Experts of a small language model: 19 layers, 64 experts in each of 19 layers.
Below are experts of layer 15 (counted from 0) of a mixture-of-experts language model. Rows are named router (the router's row for the expert), up (a neuron's input weights, with its number), down (a neuron's output weights, with its number) and show model dimensions 0-191. Each number is 500 + 25 x the weight over its row's rms, rounded and kept within 0 to 999. Numbers have three digits each.
After each expert's rows: a language model's description of what the expert responds to. This comes from a sample of Wikipedia text that the model never trained on.

# expert 6
router:507520481529470483486458469499480552491522499465484487496526510498522461483458473523547496513517492482501474459485487468532495476498500514515563476516495529494493501487536479468461520528510529540520522452529453507478458469502520502505485465489410533442499509522483505530525497531463528508525460524485496475518521502445486482524498492525498521513545529489548494472531489492491452526506486496496475549486491509502528503496497459559528483476548499499478487504502517529517494488505489471512492544504526500544487493516515494502497502490526500532545497485461498509471511509500518527
up2:503580481522547474475483496551481484515495502526436495489503476483540528500496514541532488487459506516488452511501505475548492482454466517528506468492488457502497516459493511477499534531475502520563513518472531549505483527527523515500508504483519514499486545529519498500512511524468525480555492461469539516497508524461460495495499453527502503466488487514488497483476507525521506511544475499510503524474521467511531507496512471552450486494524540496482502491515506527475507492462482528511490572489506512499548501469510506535518494466492479495501502468502525526527498509514509527
down2:568539510501490504524521503522486525501498540489556495516470533473538518473470517506460512513459437527472500472475506537478468536446511517508484513527508511506525501533508507504519505505513536506488520519564488543508510542479525530499535489509510491489467485479493537484524482529501476502506540513513528505519479562490466534482478538505500502507499483504539480521507505508487486476441512488494498453508501523496487465478474511480536550474507497517479502476535491507555512513490493482537489494473502522516517462464504470531511496449496529504459504479491528524573507488485480503
up3:529513523496483499473478547476447526517518486474514474491482516505503443491492539462482544508509481473508500507492484490534535544518522500530495490539499485462531501484497484500501511543470524490515523491504504497493500475511470491505502504492504518421520445510498454490562480479498490512512471511561483497530512482462484467488530463537480539521564491495490484491517534496518462513482469490478532478458415483525525507482486482487543494509540541498480482501489473510493511480511489474515510532469475472520494514531486492521504505474506502546530527521472493531514527514474528524
down3:471467499483468476482510497516480503510446545502481515515516501471522494488537494506481480508472503470493503501487471501487502530493507488470559541456502467553525546497499450496487516560513490501511565510499507475495492443479521443500514506495486486510505458531501533520484492483503538500494521504513478510456527525463503487449503518480481493517494539477487492491484548504514478508497457556481501486481502519513517493476536525515491522508511496510477461503485547459460525492500508475415528505518480527559506493523496468482531525494495490541478504506455464472538505495506490507
What it handles: Short opening pieces of first names and place names, often completed by later pieces, e.g. Brad, Jenn, Min(neapolis), Ch(in)atown, Jo.

# expert 34
router:497502474530478448499491452511473500514497510494509484555523524534523496471513489509534530529564520492483508465506515484506461490539482515484535475529453522474519474496538470485464469494544520511531536512530481518507479475533470479536487474519436525468472476504473536544531451511502554519515536529508512455495469544474494496498492501535540520484531535466498525486525503510486479532506487492523457489481453558510507526531508478501500461505526510512495468490499511506484494494490474472487510508488511504501482540528514525486524544508507473481528481505526487516500516491460501533
up0:464495504521474515514486477502498502475510506464467500495523514503521492460499508462504512534511502494490496483490542483551463512522476517460529482499488498481518494442527488514497487507511540553529523479530453545465521505532511505530504504494493537473482545544486506492521494535516535535526502530498520477510498542447465492514498501486505514487520525494515507499528511513480436489547457499481503495500521535526515497538547473495521468453538489515465456502459533473492464480488477506481520535511507554492468501475521473518492511482488524499540452437472495517540521495495527530
down0:523478511475527494555531496482457484520487489482488479524507490497478486516499460510557487461467482483468508487467493538506556499463505496533543492485501466549467485514540488495481484475518501541500472480506513520529493516494472520506464509541512511480499517484495516572523506439502513493535543507440494503471491523530525487501469527563533478511470469555480511486517512495527517526523511532495493498437514484477506472500509492516490510479471534507482513507468487534510471488494509491485523489500557472497492476539514545487510502481546501499481486437496507514535484526515490499
up1:464462489499518570510513512518493472481489499487507512495470505456543521517541510508459526514468485500484488529515514481523475499522506543485531509523509462504490486510502460506500551500497487503491533484484521528495535450499483487469471450485448512466504534519461484506524515530477539524511490513527537493485504525488508514480502491471480534480511527515511535507494479533492449529535473529561506440511477495493498518474569464498508530479479507515514504506506498498484459482526501468492564548534530522473519507494523480522487516501513490468549455519500474504495484460537519487
down1:460481490534499464483517466485550498487506512532556508476445500515548506491457456515531474477491495501485484505462454518486510540472499500520472441501514528485472487509500465499462528484477502480504489474462496493475502542476510510493492463483551459528498490531491471501484459485488481453505496501504513490494466497460495530463517472520483536506486494498503493499493479491452536477520494476526505538482501494499518488502441544510472505540483516524533473485497559481489507499505461495457503433472494524526490493490517507533462536524512493476518503482528445484484492506546505484
What it handles: The word right after a preposition or table bar, often month names after In or on, plus the, a, St, and spaces before ISBN numbers.

# expert 10
router:469503493516479462500480461530474521517468503435503483517539554537511460493494505518487517539522473450483452503495501499520450469530525528469511491517506497445500511494541491474466515493518531543519583476530507518479492494503483501510464466496499499469477509530501500531514511548507557507543474505522523492545507514467487506493504480541504514476523497528560532492519505516494477510514467484520475517492507504514525519514512512547507456501520485520467471476490498508497519502493468465488510505512533549525481479484504510451499517510500481477508461498508469503506527536448514533
up0:507486484486475515506490507450475540492456482458436518519505482497471525511498523457543486519449499480488502514535518500486472531533534522477512530534523501506484464481511473539501479502515549519508519525482531558537481522496503551539467551439509500512497532492511538510446488520519494549485465499520529507490534483499533493574508539506494520483495538490513534548543512500488520494515488511493493504499495530493482483509571504513521507519499498506457463488472485484485504507455481519511494557489502487515519507470469488527511486500511515473499515501500488514504503491472486537
down0:544508521406452531503496531488469494551505463514519555511543522492508514508507497503504484488486503506543485510482515494480500517486457499555538526512524520537471496505506511544526468476484483493481480475477494481512444490452514492484466502522516503510505483481499499485510545479515464478483504495503473495492466509505469483500531444503517496519490487457512492508495512483502552543470505530518523505513451485460497535502463495490479490494499461530525569501502490512480510537466523505497463452498487467514513503486482443492476520511497499472453512476503506472472490447502474486
up1:492531497511501461480524476531494504534524497478544498541495514482527471478511491466536506541475510490477519446516482519482540501516549510534495450510490472451486524491475526504464497525476546481556508498510535491475498500510463520478449484484502495502499497478495497497519492506508477495496476477463497471498457460514449484520528508442484494521511512505501452543511507488501487515531475526487484462483485507509510496494499478512505491498499461537517531483512520507521494436506492539438487515507537520538465501476477492498486430461482544558512477463520492496479511485464520528
down1:488482458521489481534515492489460485471495510522457518471494488498461453506513517534512481541459531488491498513480514445509468508457523494489539494547491518514441486515501488532479475466503541519472500486457456465507484515464518504474468466453519520514476515480506447509478513521521522548487497491497503497487499492466495521505497470530501527458506506505539496531540526506487510484530483534519464480494526495518452494506531512568541491464526465505493459494491510490532512492479491466493463476434486474516499522494495474496473540538475518460508500492465539499499504492483471505
What it handles: Digits inside four-digit years, especially the third digit after 18, 19 or 20 in dates and biography life spans, such as 18'8'5, 19'7'9.

# expert 24
router:506481499498469469487491448510483506527476449523524487513452542487511493467524477503499545546504534487513453440479500492527500476538479518518547478533487497518521544508507482506466495487513518549499506518490479503495487456552481483483497497518499539472499518516511544518480481511506521514509549491492554528515486542481478523473489464512557534485504522470456552489516511507476510511513515490497481504444469532528489497505510471445509470482496501530492484506489538522506501462508448493468531554521498517535491490511514520493505525522494466481522505497508477544487509495472547514
up0:467499523488486473516553454554496529484519460494452520501497466530547517496470472515490494512535497532520466469492507502490449470506484480505494510497474482487464476540483514476459493496518535505499491529524474493517504525535480500555493500503513511509473488487498527463485488506495515546473494504493527519509499496493477411511483531506512547515539504500482494482521472489442510518563479474506506537497508555485498526496472500502497468501514506517514499508448468510472460506449468487498525484523482532524446496490546449546501464504511503505480484496497491484507472521490488541
down0:455494530493558518513537505494523505510475495488543468521443521500508527525531461512465483506489489473553511495506569536470480482494503526524520506501512517497486510506475496502492507483489489535462459517504494514537493500549482544481527449475502524504490511493485475466476512494504533488508513470454495515511537533593502460491505530502477516477514511542482500480464489502495525484463521530563503517488496502498495470491501473484515538512466487534513466487474480520476516525459542445487470520495503492523502512484487502505558508476506510525488484469505504506517480444497498468
up1:514504519495500458526520525556525498529486490513495485504504486511518524562455501507537523544514547463487520466511517513516462513502495511469474489550521502497507533476438503509484476474507501491476510501494519491543521475486546485513496508488472461515498492464535461507513505494524494481502498496547501512542522505506535460524505497443515532521474515453512489479455459521477516522520495486484486573476524505489476540535517488484501521543528483529515515513481535537540518518496508537489539481503479507482492461511491516487490506465468475461503449468500491482483496557543509491
down1:507469493530504498531527473497526499514497489483530479464478482481499492463519494467476504482501473543542499544482516511513534478505513465506530515469512499511496493526536506491521434525506501464516524499496502500455503502507458481481525470527457498488473524550494507518483508462512509490505512507432492503462540527551481515479450526551469468473512510471548530490522543478499475469453496501522513454492476504510519489539496477501500485490469541461475493546457452470456493487473506489504456507502480502515519510504505497541517480492540500525540537490439500505517480504474509507
What it handles: Prepositions linking a noun to its complement, mostly of, also for, by, at, during, despite, e.g. "prisoners of war".

# expert 40
router:491494460542500479514502482540477488495461517473491470522518532522527486492506485507554497536551500495493491472499523504514471493551496532472529493516470536494516500456534486506460477520534529525509560529516462521478475475553504484535477464515477521480498481532520523526524465517472541535495514537504521466503474513479501496496511466503522547467490566484538524474546497515483466527514467473523467493519464540528506514542525485547509475487518497510481500488496518513501501472498454479476509513539523515515474526504509486459520546563509508502527500482516488505502508490484495515
up1:479507472535478488512536468506468514496500519463477503488530550493519484482524498485507545530484537488482511487475517484537500534534528517443556492506477504497550567481510465473505522507502498510532532492542509545503451464503503486510489495516485496489485526510505496503501524503495533516541500522500489498514468523437508459559481465547473548492538494447498532522506490514484445516523469515496476489504485488531532477494512489510516478483572477498474492507517534477505510502480495468470496519524478529520484507505536500485522532534471460502500464469504469521497541494487526512
down1:560509486515542502495486507510544552499467516464509468519474470480481514518516481507488451556470504528479488498527507472520494525520508516499505477450503489476502520484497498522507475510457476487476489495526486538526499523522471566544543516481534526492510454489520449467549507503473512478483514502497494487502489490484498465542495484472492460491527528499498468492509501490497483461479513480508472490517497518488507503493529477466557536523494516515518513493490471491488492497475492505529436491474539506422502464537484513486511531457492516466487461488491560520503466465527514512
up2:494536510500470464543552506509500483498492509467488482532485520505526510483531533491540478505514502466446527491490552492531477519518497508530475475485469529493525467514461486491492454518509517490493543493542496512499500523515492479573477521493477527503482486501485464530484472464464454506461523522554474522467511476482478503474491489490530507490528529509532478471496508480494466517486482468491479477503502537532490510499499506484522506454519550497516509499487528552511474471530490523543499562522529573482485460498502503504511508495505462486548491505523537490545466480499491504
down2:514495492492533496534489526512542510480497489494504504474471521482500499479489508479532496516500513467501468533475467485509494484482520467508520501525475497507495485544507519505529534496527474476555519493503533471504465505515518488474505551515492486523524496483483524454508551508501541490513491515488479515467482497507513537498450494480499542493477560518489533451473511489474490469506537481493495506509501452527507530504457528506494502542432546463483471532494510526492508519494481506437448481505464508504511515442503512502505539489495555520574522499546464474517530496540507530
What it handles: Spaces and digits in year ranges like 1942–1943 in footballer careers, plus position codes like MF, DF in squad and results tables.

# expert 5
router:500537466524466482482493462504486485509478529523492485527509528497496505456477452475536502526493531483509496501473503509499481522542491517488533497523497533511514515480547488516447499502544535525510537510511467509509438454534501475528470499501439511461496478532490539511525515496486570535512531516509527502472503531484478501494509517527542524491483541467462524457537494486488489522511492480524477479487495533478540523538531452495527490508507471532493498485471498466497468468485478444520542521524522523516470497525543484468535492486512498484512497461480497532495541488480506502
up2:473534460534461493454495477496453515526480471494465490512548539475538444498490485532459510536528501468495459466476497509527457493512513508477547497523535525500540526460527486481519511546500544534533535494526489513501499519526494520536499512537488507435505531525476515511513482528511521503530484547534504480527491523481497492538508452498495544503545514508495506518500529547483497509523506499457459449485486546508509475564522505539541490514506502500505487484517525536506469496491518497481534502529529478495494515499514499478500492487501483505533479507491473537507498497478527519
down2:536513471479525524510512514503496481499456491539535540517523538468510508544475500527484516506526482465535526473514519528526541488478482448541478527489457509504505518454500523524501528435528535477484535475523490517518516507494501538536478443530549529569493544486502524500489483508518496527501495495555467461463496509501516493469518528524489527504503480496496482490494557531494485467563469478496508459507501493524482500518449489515503481500502501517501546513513491498469537508495488545498476539484476489501513492464534514495538517509531485497506471470476490525490492474493491480
up3:458517462542453502494520461526455527510527498463482433499514511487562492498543500511520530512515505470470487488470525469569467503510503511493520462514503510497546509471517500492479478505543508529495515508534477497500487498554483488552478488519482519486437517517494537515511480531438502534507533520496500482539478531438525502521504487501521515492521527470484488497517509526493483508533476501511477498502504507552505499541521499512474462479552494527515494482486519460515505496511505488461521536508493537509475520512505480492539478490471485473541471479495473532525483467493525517
down3:516503482489498471537511491493481488523498487523452460461502470505524533494522488498494522513498545482532459501508498522528489515496514550521511507525517500496490526506492499494494527491540484522526500491462475516462496473525482406538481482508509480532508469518536470506516500474508491482508555510479458521480539453517489507474502501505526505515545511502541517462496500551492531555499524524532462587535516511503526510475490541522481493486501516440516490495490490514524479498486548497471488490472489468486461484477494492473516468488503462527484459556513510534522497497483485503
What it handles: Function words like the, of, in, a, with, and words in military or institutional names, such as Royal, Naval, Armored, Marine Corps.

# expert 0
router:486484475523472473457445477514489498508507487511462478496471546453502488472508503471530538487501520485468481505501553529530510519521512507481507460507466528501547489502508556490489478521539559508524537489522482509504501517482506497531480482529444492468504550543500509532521513524501536523527502517484513490481486527448508515456533469512525524500534556501530514480525495527480487541515484463509473506515466493516504511517527474477519510474547477513488497493476513484500476495517497443473539528557481534502501504516523466492503486489502552486523515486485473482537544474482494520
up2:482506485501484496491494502502527503522503485526539478488497542489483521464504517472509497488494494495501472499448546542507489509513485505499502477495476531459534520473490515477536518483542484532445483478490502494463453428492510499511520492470520532455549459540487499532465499523484503512543546475479563462514462549513456530520481474533455508429502507490527494491498470532494500526477503485507510482506541477508492445524511497485501519455493494488479496514495495484494488488512489452497511502521496505494475517482511496500484503525472474497544456500473505510519520433505558494
down2:475516502480533517526482488489483515479512501492565459484500499500464491509511516483506481479454504533501521565514487466491494502528477520503505500496483491508501481532470519536478434499504486471542510485483517527531519446501497499520472530479501435498506503512506501505496513451454483479489493503575492524451517511469519503488510502473509511500514522435504526498513505516471546536513519502466507487496522515476524487486499524491511523522496469469461513508498508496502506502456459484504479538504479518489509457491534488510485474483524522484433542487492430526468512488428482516
up3:471536488526497497502512527544486484491509517512495504492490582488511520486524507516499526487460511535460472492476504526512478486535501549501506443486517538508488493553497503512473539514519482503466502483485501455522470545500504520511473443514475495495518516539516495514502499486516533526504494509493543480548451524498468507477525453471482547494542471493516493463484454525500508528510502464536468509491444453462485537526495500484458502511479511500475471512460526490490506516547491493507514529515478500483528526510509507481494495524510551502543466524515502469450513504500549506
down3:466456530540482536500495510518507467466511494511483535495482485479470535517499503508490494515517525520501499473518506543510503527516512532530517536447482473503492513501471542512496530498474528527502493504501473533501465470499500459488489478477550522502525440537492506472465503488504491484527465517524508543508512480486526517512461474495509491505539506502492497544492499499517517556502506516511543495494559539481482505474523557486563486486533445491525519466491505514468482485480501534521487506541484505488502476476561493497477472502478486503473535517505455490562459469531464466
What it handles: Prepositions like in, on, during, within, across that open place or date phrases in narrative, e.g. "buried in", "in 2000", "on September".

# expert 32
router:485499480521480446543492500491490517491478505483504543494556505533536482464485487494522519528493544444488498474524491484520461503518528504508549510511504501476497511526531463460474471523504519535507526505511480539502459491522492485524491476501473514508483482490493531526520521513473552526516539463484495484503471504471473522500482475510500534488508542470515525500505493527524474504548489495455476486514530491606509498522510474528549467476539511497478520481462556474529493483499523496489508549523526502517473489504528539481513506556471492496516504469481496530481503467480513510
up2:506467482522476494509494503525506490511523539494492505503535507501477527510512541496496514522487497484449508491510498512488511481483486498484490511497479525534499496500496503498532494446574554514526519496516472496498521458506500515511517458475491516511532521486474563538524505497510540515586501470480496506533505506464486496520501498530510513491505488514453466494470539505525520502452501500521481519498481507512501446494503504495503487510500494515518507524477463482465517482474422500471522510518511557482481496566488483490496476480473523517499504433452466496527520459424538487
down2:519471518510503473512505475547518526488495485482555482506524515462509507527495548490507471503478535431509499512478481520501486493481512537526524548538502478515452489461502545481505453508483486497490475518487472513549518515511514526521543519487502535492497509495486497479525453475506476495489468520489481484534495491497462518525438519480509513512499458515494476508492521503500496501507470505535522494505499516486469477453467493503504487566506496475537542546460446575529520508513520455492496495470451525497477493526451527522495462472452471530497514495491482495492500505520510506
up3:523484481500450473497531500514513494524506497506478486512502489455482493516464488501519497507447493505497488456495486466505546443493504525475495557488495505460477505514491501544490453519498488513527504501513516492461495545470488514476513518469460540517486535485527538467523485553537506484546482489489487468515477500486457493488477480518537506457494514487510510478487488490537504512519525468493505514482499541513519515519492500497569497495588492505511490533471503499539496518508481494451470502466513513508501523488472530477557515468475479414482493513492535504490502509479465538
down3:490518473406510500540493497498478489479508508471475517488503511512530512494471541487518504481465496520498495473506499471507514496512524473503490503487512511490523508514497485522515454501500526494479445532497514507469443502498481520513515477536559498514539539508505541468505539538522528500444509494506534519482470459538462498509501459475504506504481526524488464482491502492488519501538539520474508486492510462524504510532483503499534561506484521514558497546509444493488477543490488515484496522460536532478526502525520521540471479485518534472515507459485466503554487495508447500
What it handles: Word endings after a short onset and common concrete nouns, such as t(ear), h(ang), fire, water, hand, wood.

# expert 27
router:493499492552505498485486447503445509487524531434458490516493524510531455512519502531504509558546515499480516488494547498519471480514481495515520507531488500485524506481506477463459496508483530501513558552551483502477469485543472479506496488513451480487483480499498545525489461511483524508522486525535502514488466521444492482511504504531542544483514517474513520506522515555468476528525477504510478471485501493540527499505513474520525487472533497503491473528466570509507515488517474479490520541512490490540461516521539512506498532521506479498514497476474522514542478506469509518
up2:480500496501517492523456502563515525536533489466443525544498518501501480501489481546533490499482467466483459536530523497483511512494519497505476450541530541481480480471511455516467481550494534490506504488502493495515495495524537494546507470510508506521527444499471510503475482534499527486513514477493488512465462534494503496510466470516497455495510519463503470538501498486506521496512487484477527496453464532467462501486493508505485506515506535488518544517477510463547469499503510511539514491516510506531494496494510472481539462503484540530553469464480500465478494504490562559
down2:464470486477490484537522507488539484486521481486493546493487544533513443447514425469527492467481484509496471550447504469507506486511488508532511540487495509468508530519519479464454424523480445504487469520522482482486495513549495519516550497525507462496497549479501533493496500475491484481468497497511486473497492498502510502476513510513472481529537532500532530484490461477474514471482491511487509533478486505490529489494487543499522508510476455507521538516486542503500510480495496499529512484479485466505550506481466481505483485474468471465480519499472542538550481510475511496
up3:533499462500483510514522512441482523502503512504529537441496515469480493519494508520475458516525545489505537527483540515501519511506491480500525524506514502478488495502490481491487489466521496481501505479491452524462500516502483496525506468509512509477500468470527518509496471517500530508533494489494476491486541518494451535527514507533558498509500503506483492518517471439504467521500517473489519482539544486506489452551476482480534514437527498473493490469461517500522503523488515447480538497498500499539494520468440501504504509472513471469511500388491504505492521517470500445
down3:525518493521481496519515471495484494429502501517479486517418493502498498492505522556524501505509499504468507511486494478471523501489510485478500479478476434489485490507497473458501542529483481552467563496469485476471517534489499525480495485504523442475515514526503523551492538470530529466510503498442510479481517474562469477530516480515481519470506521516509483529457509513516484503496527486523482518480526507476496502485471503474500462482484498447489511525500501514504510486515485503516550470495480485505511494488527512515498516559520510464470477447443558513505515541502489511
What it handles: Bare space tokens right before numbers in dates, scores and table cells, e.g. Born: September 26, 6–3, 6–3, in 2015.

# expert 39
router:509487457490467460502484474509469513510491469511476506500572488535487503484507475501495500531554541494510502465509528484523478505536486507514544520487501547506500508506538504501465486507516553499506525550523482518497474496536470510504482517539496514456533494507532522530536489529449523510494522515490525513503503554469501478492534483527505520464503542481528480482515510557494458524514480487493486500509488470559542498483537474568527490512580515507462499487531510481517478505484535481490483532500503534497501501499521495503511534537451496469511518495498498516521550469505497505
up0:499520491493507522477477457503485522488473489482457484468504525537476439461503548493467510498488491532472503477461511491495502535503503479503526520497521509472516486525496498538529508511554484458507471483484484480480509510471497507480474503506505511486502533520510518502523484494525509494520529484514498442508536563479493484497549461480492509433520530438517545492507527506467500577495531451499486549443481482508543475496504503506527472485547509522505467487518463490475501511545500483509508509499447520510480508505514501502522490448516519499464525495468534523491490503548518499
down0:504497470505458525482454471507468501504473519500492490489482478508525487490496493506505501495521497557535494519493499503489516539480527524479524477480536537502523519456518522472524517502507481484504419511496522497519551519495514500500470493470486481493463489487482485482493484536511492438513488517497485476530521490529533493504503541501477484514510513492542500475512516493553469494442496539493433503497435542521500502468492490493478506495492511505535472499523512486525559520469459495487540436477508500539488484529526490540505484489496478517460520536530553539466480452503486485
up1:425514451500518493515486520544526533455510460487528512496516519527522521497458474523460495471505529534486504497469471515494496537501540499530509487486470497488474513492465466444458476530459540523506473544514490516535520533505499505530513481516511514475476533527526511535513485449476482529498546503484515485520462489488516538482489489525520517470508511553512543518528486481515509512482507528490501557497494538509507532492478489502462473479515458539469549475512496477479496481512503541454468506506503530516472514541512525515503484508492525497491551473515470523525511489511497526
down1:503510550479462514508514485498486456501482515517517562475466495517493461506500498512454453445513480511518449489482470464466511484508506562493469529501513493508459489473551430508536494515471482456479452468480508513493488500477460530437487489516507494520488526503484503504518480521558483481511480485481478501493545482555552500491502469473508494501458467529488474526486529485525526482497490549498483519494454517490482492507516552496533499452525492504491494478491488467479463465525514493522524510513483497500476493483486549496477513522519509470517505487508493479473490511502471502
What it handles: Compass directions and place-name parts in geographic names, e.g. North, South, West(phalia), East Antrim, Coast, Park, University, List.

# expert 16
router:478522483516475470505473469511486502500461467489492448540534531524507488478498488547522487523549505487518474459475519496519468503527490495458533505504535558499511479504523480493473490464544513527526537497511474529496495461539494477532473482535452536479502485526483529520518471512487552519532534532490529474515464515484492481534524476480528517449517552508516553454548463534476480518514481468534478493514499519542515517541514505498506480478536497517479504485459519491497492495519455479523512522497513513522490525513515491498539526532497498493528483454485491527512524487485521513
up1:443468448512455491478477470505500557532514483516489510497462532524527488518526509483474500496504513494516489487482466524487505493554495510499517455509528545449508479520517461500515510467516526510475511470517479503458486465507492476525492508508530498529506519506481526508503455516500513575486502462490526548480535473483525441524502480497510533497523467453480522508429516514437517507490499531481496523504529472494422473527497491495499489482484510490511493487504502449503498511479481540521543498512509521530478495493518500458514504488477535525511476484458523519466508490504505502
down1:518479535457508521494524513504528464480462501506525489526477501465463511507520492542488480481490470508511529486507531508492538474461554502533482476504475506518566512521518504497459478482484473480545554503483513512540537512475500502522511509484449535535509529479492492539501473530523524523528499506477508518507522497504539545481513514492494502476474489514514473520539476472481495471513498501496512514487518478542455512455476473507491498531446536529501469530523474505464539527533548461557524482448455507489515503512473497498517469478456505468518521518505520506525505484528497470
up2:473513491508540473503477510494488479488484476513506503516532484517489471469479512480486506512510515515461467457536534473509494480526508524492558548518495534545484502506490476488482478488480507533485513493529490511499491533489510518540470465521502522481527508547475544518483533509463514522490500532528508501552446513493503491494498466489490495477487531492486542480500517512479473520497478499501515488528453510548508502513516531501541483547512480576527482491495508510526538504518511461454484540517522504555467494491477508480521529494476484445522535485470487589471482464503500531
down2:538519528521463504457461523544520445504483498518484468521498456518477501495483486512521493490484484494496507523534520514480522518498522502500542508511495492495467479491523514492475476499478522518513466502518483495516503480492506532437495526461543480483496531509500571507477488437514494538471532477472481510479468528459546510486503509503495496515549533511519557474479511509499455515479508524507508496489498534476474518513486493486511534541440493488500489521498498516484505554440526480541517511473475481484532524527461515495508463470470504493470535479497511498440498517549515537
What it handles: Digits in sports score tables and stat grids like 6–0 and | 0 |, plus Thai script, sentence-final periods, and as/there.

# expert 8
router:480537500549481464445491487512501499482487530426489459572557516490514511485496468524513549536470484484495494513453559494495448508510501491497543521498517514505495532479472464479494485523548510530534519461531505512498468492515473477514482477504465559499496502511486495519520503519491508515519496523495512483492498538491527496522514473495526548463515505501468526490534505534479492516499482508481486494478520538480513507555533487478509472513478524512496523481535510482502542479476544485505531499481492491547506507510510483512567510547525523514528456500514470522494495509500533519
up1:484481476510450459523512496485475493456535502475479538498517490516489473492496481471498544572513497464509505480523486484486501525476530451431519519512521542514469485497547511500544490523484506499482507504491500498504479508458522493483509517537474524460480509479487491506500490514483498513537478544504559517462535555477512507508466522504493523519548468482534484541530464553478473548540522511487513504449530496501524467510540512524541513496502493499513505501490472485511486486472497540518524500534491456477509499554532500458519473524520499530495487475506494499523521520502533506
down1:503498459488517464470524549498480520513499493521517523427496507507477532492474516503493527510473495500489516527458476486485454465515486500537510473502504547487534462502521524531499479534491467482504515487480515506497494507542530503485522509494468495482522462529459546491592501464549533521512513462521512531486533500462478475548480504516501497527462520440513497462498482488499465485521481513521498507529485498491505548470492520506489484480493476485491477505443494504495518510499464455470510477523512524500525522472509513520471473508456550447468492526531506478531490501500486501
up2:483452509549480528491528477490502528502480481471470498463500484541473504506492504458485544527526550489461469509525478521482506521489451487481501529512522451487486506522491512539513509536506528495506505487495533515466531525490484542551540490472514515508514456523527500519505479526470520516534507524499508513521468522492495492500507468498497477465493522505488533526513489540467450517572525501469475496505534491499531468471459534524505510500487453474454554521489478492515508510464515481490528509579486516512533478487510462520532509482476512523524482498458459482493508481498476509
down2:541468503497525520465503502491508536567532523506521475484452481485506503524528543486466464516485505513476521500492517486487498509492544512456531494485528506542440513473512453492506468501481501498515516473473543560524468542517501499506511496502487513490574502509513463519541526505498524506492522484505517526488463476443518482487506449485468493546525480479514503499496509546495533508474488451464523491503518547468539462475501471494489483528508506511501496508517458536479501537482526533525490515486517495480531550484494476528498485513517501500503517489538511509466504537498462547
What it handles: Coordinating and subordinating words joining clauses or items, such as and, or, which, where, but, who, after commas; also commas.

# expert 59
router:482457489504473467482502488477480490461483479462506502526593543534500485472501503528502521506542481505511509502482505512532473496532469502489519519540463502493485461509497479466444496504546522514535522465526477489480484533552510505550479498527489510481509493500472531518491471515469534511490516520521515468523490520413508473502500489517527510470492525484503501484509520504500459514533472479499489477524478533504493526515495465547493466477512523486479483505452524491512470509490455450493503520518548503485508499483513507505526532556482474492554485488494485507554491516463523502
up0:463471457496508519504520492490533512543501481473495541495530558526490536463495475523516519518535502482535525538491516440474471487515482486471481526518464514514530505521493467515475486519550504516506504477504493505490515482468532494544513505531509527459513537515530538488466474501460498513476457551502454520533457510478500476478517500488514525484476517515501514501515486501528467524483457520453522512513464462471499464479534488475484489523491506516454524503490510506548486519496429476482527538450500452524496501432514485487519503529496469478494484491494507485503512500511511513
down0:501482537506528532522508524514571529488481529469532514501512487524483491444526504505548534479479483513539529482533486535482520507489527509505516504488513481524501454476491487474554452496470485533482553478544531502485483555491519491491483485467508506534483524550491484485545512517460453516505478511505470538495513469516499491540513559485546509522545485493514466474526467483512495535511492525496494493521516492503533518519499523472491519518486488498518465475508471492486545492513474496484514499488456493518505510528460482519500454482468506494532474523510512555484497490454537524
up1:539463503471500501505548500519568501516482461453505496523536571496479504497496548551489545530504494476509494490506478484502463480543444519445497514521509510505486483531485503507503502512499518532514533487492510492487477502499502486519464508546499507482523580535503503535487471536501506509469536526476517477489500512482546486494467531472511490491502490460501503487511498517469501536494501518470488438528472520483523486494489480501483501455462524521495488510468491496494470460464449492492471521512496494493450446477517463519497536510518498498487515516555510471501501493528461480
down1:524538509495474519526491539518544493478476487481535532448482502542492455494514482530435536538479489510481487511460513520509557515477530484475553487468509466504529483485473491511498496514488494466541503524500560555516451500514527503504480519470512485496510543506527480499486543525544477470538492497486541501485501533486492491540477497471538472508525464494525511445518529495498513508446497522488524521517482471503516477522447497473497495520507500518494468512482488496506518500514533513517494500491515531499491562541479503502493518484481516528471519499472461488459515497516522452
What it handles: Pieces inside Slavic and Eastern European names and words, often with diacritics or Cyrillic, such as Herzeg|ov|ina, š, ž, č, Slov, Bulg.

# expert 58
router:456508491510455473517508504493463524473502472473486497503505520513508490470509468561523538522520544472490479464465476514513511473528498504470533518481506509503515531474502471464472485496494494508491519475499498496495483504519518489507515508483459557490470467512524537536514495511513508505523523509506515442525481528438512527488510502475498512495463516504508528504545476513464427543484484499511472518503476489500510514526522490559512474495554516488509496483488515482496519505485408517496541536508519535513487500501505494475515559557479480512541471479491489552490541472488492506
up0:455485508512484452485485499539489483511501514525503503477517507480482482487502467467519509500483501491513516478500490507515520464519483527498502510480473481490518537494527488484480475494504528487484471539484488501509469496530506545498492447502515493486508487492529509465499503510471496536505507532506480529546525491472513527522468495528503482432486498557517482500479473483502477510472516439443484520455470545495511522493540465506530471494491503535458562472515545469534482488478463528516531558497511556492534545538506525471475529453478469466552523517509496519523533507499503496
down0:494517501483458477495492461484466468492502472489527519497505478486465486478488491471500510412503499522529490514528501499490511491493520479553436511504485489478488507500480482496490483487514484503504351522493482453532509505502499504486512503497509531504474504515483497487507463506513469484457481488506493519485494439505508496526502537486499496439504483523494524489509496474507507488483539463495520532486508488501511522497516481512470535508491559447529485476499502453481511484480481518472490511494511493500557521524541550496485509487498468461517476519472532531490504521484490491
up1:508527501517470541502495512518496489512542483528522517433511503487489491473499503475489501515488503505515544493488486519487475516507481544526527463523484460522486504529528509480498544554500509477540495513512477507472501489497520533500465511505473495508502524498481508514501493518419500485474469495497494520442509464485446482473517515470518557498477543508491508519550477512472426514536501478477472483467484517510541532514504505542502468530498495520496470496514522437475523456486510485489508506491504499519440486541508506503512495521554470488495489466481534534511546506549487494
down1:544496511478507500534480506521491510523501533492490481498493481499481511496482534494549451482514505437504478537474469528510487537548485464498521485465491485480471501447504541455520468507497556494535488528539516502472507478450512499480501523488506463464484489447499524466458531543474522528502505499516491538463482554542514470461510548488509531500516514523552519500465481467487523540521496498538483510551481541519476481506495518473489500492439486512494509509486510509466511493474498521525497521483483477511555464476508511517521481469512525483521494507530494484490521519494517518
What it handles: Word pieces inside long technical or taxonomic words, such as mathemat, phot, anth-ropologist, Semec-arp-us, mostly in species lists and scientific terms.